From a checkpoint of a small mixture-of-experts model trained on Wikipedia: 1611M tokens.
Below are experts of layer 3 (counted from 0) of a mixture-of-experts language model. Rows are named router (the router's row for the expert), down (a neuron's output weights, with its number) and show model dimensions 0-255. Each number is 50 + 15 x the weight over its row's rms, rounded and kept within 0 to 99.
Before each expert's rows: a language model's description of what the expert responds to. This comes from a sample of Wikipedia text that the model never trained on.

# expert 26
Description: Given names and name pieces of people, such as John, William, Michael, and endings like Rupert, Caleb, Craigieburn.
router:58 37 61 51 45 59 33 30 49 77 46 53 53 43 64 43 75 46 30 52 56 69 52 59 52 62 32 58 44 42 49 27 51 60 49 36 43 48 61 44 66 37 49 38 49 52 56 39 32 65 89 50 63 67 29 34 67 59 38 51 63 34 28 39 50 55 51 56 44 54 42 51 70 39 70 79 48 57 48 46 70 52 62 27 41 38 63 75 73 39 45 22 49 54 47 23 38 54 45 36 57 41 60 57 18 31 49 58 89 76 53 65 45 60 70 50 34 37 59 61 17 51 69 62 65 49 69 65 52 43 45 49 73 69 56 39 75 16 34 26 42 49 50 51 46 49 66 38 34 80 34 24 45 31 42 47 59 52 76 72 52 50 19 61 56 51 74 31 20 62 52 22 48 36 71 63 63 36 60 63 33 31 29 65 63 62 61 73 64 56 65 61 22 53 47 74 57 44 36 30 54 24 23 41 43 49 46 39 75 59 33 61 59 41 49 43 26 67 42 30 58 37 61 59 34 69 24 72 65 36 63 52 84 56 64 82 47 57 71 56 58 40 23 23 61 41 54 53 36 54 45 34 72 81 39 56
down0:57 31 17 68 51 25 19 57 59 47 43 54 64 35 69 53 41 52 46 55 40 35 42 80 68 34 43 53 35 45 58 80 80 66 59 30 50 82 73 62 62 61 67 63 40 38 50 38 65 57 37 47 52 57 81 64 61 34 38 36 54 21 52 44 58 54 46 70 33 31 58 54 43 51 34 52 60 02 38 29 58 35 47 51 35 46 52 49 38 58 51 48 62 47 38 77 69 29 39 28 48 41 50 40 65 55 51 54 39 60 71 44 35 57 55 53 54 44 67 49 56 71 42 77 30 41 43 22 65 57 58 72 49 63 50 64 23 82 34 37 68 45 66 64 40 42 24 41 74 41 58 63 46 59 57 52 53 36 42 56 64 55 42 60 45 65 34 85 37 42 20 60 32 41 60 71 58 51 60 46 60 49 58 29 11 65 48 63 48 22 42 91 52 58 52 38 73 60 66 52 42 46 31 52 63 58 11 58 66 36 51 34 45 72 37 41 39 26 50 74 24 43 66 24 62 37 54 38 48 70 73 55 45 53 43 34 50 48 34 78 35 41 44 67 74 69 60 48 46 35 48 66 34 35 45 83

# expert 9
Description: Country, city and nationality names or their final pieces, such as England, Carolina, Nicaraguan, Sumerian, Hong Kong.
router:37 65 54 44 62 47 67 80 78 60 77 73 80 57 51 71 23 55 44 59 35 64 74 58 70 52 67 36 60 38 46 67 60 70 47 53 51 46 61 71 53 37 59 49 38 46 43 57 46 55 44 51 56 56 64 37 50 33 27 60 49 57 57 68 64 49 54 59 30 31 11 55 64 17 19 47 57 08 58 54 40 56 38 63 61 52 65 43 52 41 44 32 68 64 47 71 77 78 31 53 23 49 46 47 39 19 48 91 61 51 53 41 75 56 29 33 73 62 32 34 65 42 54 27 18 49 31 43 60 65 67 37 53 46 51 40 63 57 63 44 38 52 57 71 35 47 40 47 39 80 50 48 40 61 32 61 42 63 44 45 39 27 16 56 29 39 37 42 53 67 48 53 46 06 51 74 60 52 48 50 37 60 45 25 33 54 46 41 40 39 52 45 50 44 48 44 52 70 68 47 35 59 46 50 39 66 49 67 68 39 41 43 46 79 54 74 59 37 78 49 39 40 46 33 70 73 68 69 52 60 31 67 49 23 50 23 47 30 33 75 65 26 40 62 36 56 62 51 67 70 76 51 54 77 45 73
down1:73 83 50 43 62 44 57 63 40 38 59 85 27 66 43 64 56 73 61 25 55 59 57 50 63 45 60 36 49 63 17 42 51 22 33 49 49 39 53 65 62 68 35 67 66 86 26 45 63 69 44 71 44 56 29 54 42 53 47 70 42 73 47 53 21 50 39 64 30 94 37 29 40 47 44 19 38 42 69 55 68 46 60 32 52 56 49 60 54 67 34 63 32 59 50 08 47 79 67 51 32 23 54 56 72 67 36 53 47 85 52 45 56 54 53 34 53 15 72 46 41 49 57 60 65 21 46 59 59 45 45 41 77 37 37 47 58 40 63 53 45 37 20 80 47 43 49 55 45 67 45 49 30 43 32 60 50 49 57 70 45 33 59 47 69 50 33 13 62 59 76 54 52 56 29 61 54 50 64 74 69 53 39 70 68 43 60 40 33 45 49 43 28 45 43 39 57 36 55 40 70 34 49 80 34 33 52 54 56 71 29 64 27 48 48 84 57 44 49 33 42 51 50 36 29 28 54 38 44 57 50 22 34 44 33 39 62 48 42 74 50 62 54 73 62 51 48 68 17 49 63 54 51 69 43 45

# expert 13
Description: Verb roots and stems taking suffixes like -ed, -ing, -ment, such as show, feature, assist, belong, pour.
router:52 46 63 45 76 37 21 63 50 18 68 49 54 46 62 56 76 42 55 44 25 38 13 64 46 69 60 77 62 46 89 12 58 49 56 21 28 72 58 59 50 53 34 41 36 53 35 64 57 85 28 55 59 43 42 45 50 43 46 43 49 56 84 49 42 46 33 28 39 78 54 31 53 15 44 25 40 12 46 61 86 37 40 51 53 33 53 59 66 45 49 58 45 51 35 46 43 55 48 47 51 70 45 64 24 53 47 52 59 37 61 36 62 47 75 39 35 37 76 46 15 36 66 60 62 35 58 55 38 41 51 36 34 31 57 52 56 71 59 55 62 35 48 48 54 60 55 58 32 42 47 43 42 56 60 63 24 36 54 63 48 49 29 50 60 55 80 37 87 77 38 21 41 55 49 89 71 44 51 50 55 37 66 42 50 20 52 60 58 43 63 43 57 38 50 64 26 30 60 37 43 34 45 53 27 76 63 64 58 49 68 34 72 53 25 66 41 49 26 72 42 44 48 64 21 63 68 55 43 41 45 54 39 59 62 63 43 38 45 42 59 18 54 58 38 45 59 63 70 43 65 79 42 35 51 61
down1:71 81 75 29 60 23 43 55 56 63 32 33 49 50 44 62 59 65 52 89 62 68 60 33 52 46 46 44 64 58 24 51 49 57 24 30 58 65 36 09 55 42 43 57 41 49 62 52 57 54 42 72 38 32 47 60 60 77 76 60 65 45 61 50 33 44 44 67 47 38 24 38 52 82 71 54 46 60 49 72 39 50 57 51 69 42 45 47 64 62 42 63 58 42 38 49 39 65 39 32 45 47 37 33 73 45 15 54 39 86 65 72 75 27 46 44 68 34 44 49 86 60 31 75 49 47 65 58 40 43 50 55 07 57 47 48 55 42 36 61 46 38 45 45 51 55 69 43 65 48 30 45 53 58 31 36 59 50 43 32 19 38 59 38 61 86 42 55 74 29 56 76 52 36 17 53 65 34 42 54 56 49 30 45 52 59 29 61 38 40 36 48 60 44 58 27 51 46 29 69 42 47 52 68 50 30 16 57 67 23 45 60 46 27 59 43 41 72 52 46 67 20 56 30 34 67 80 60 67 45 54 48 61 20 43 49 56 47 28 63 38 50 49 66 41 61 49 46 57 59 72 52 43 73 15 71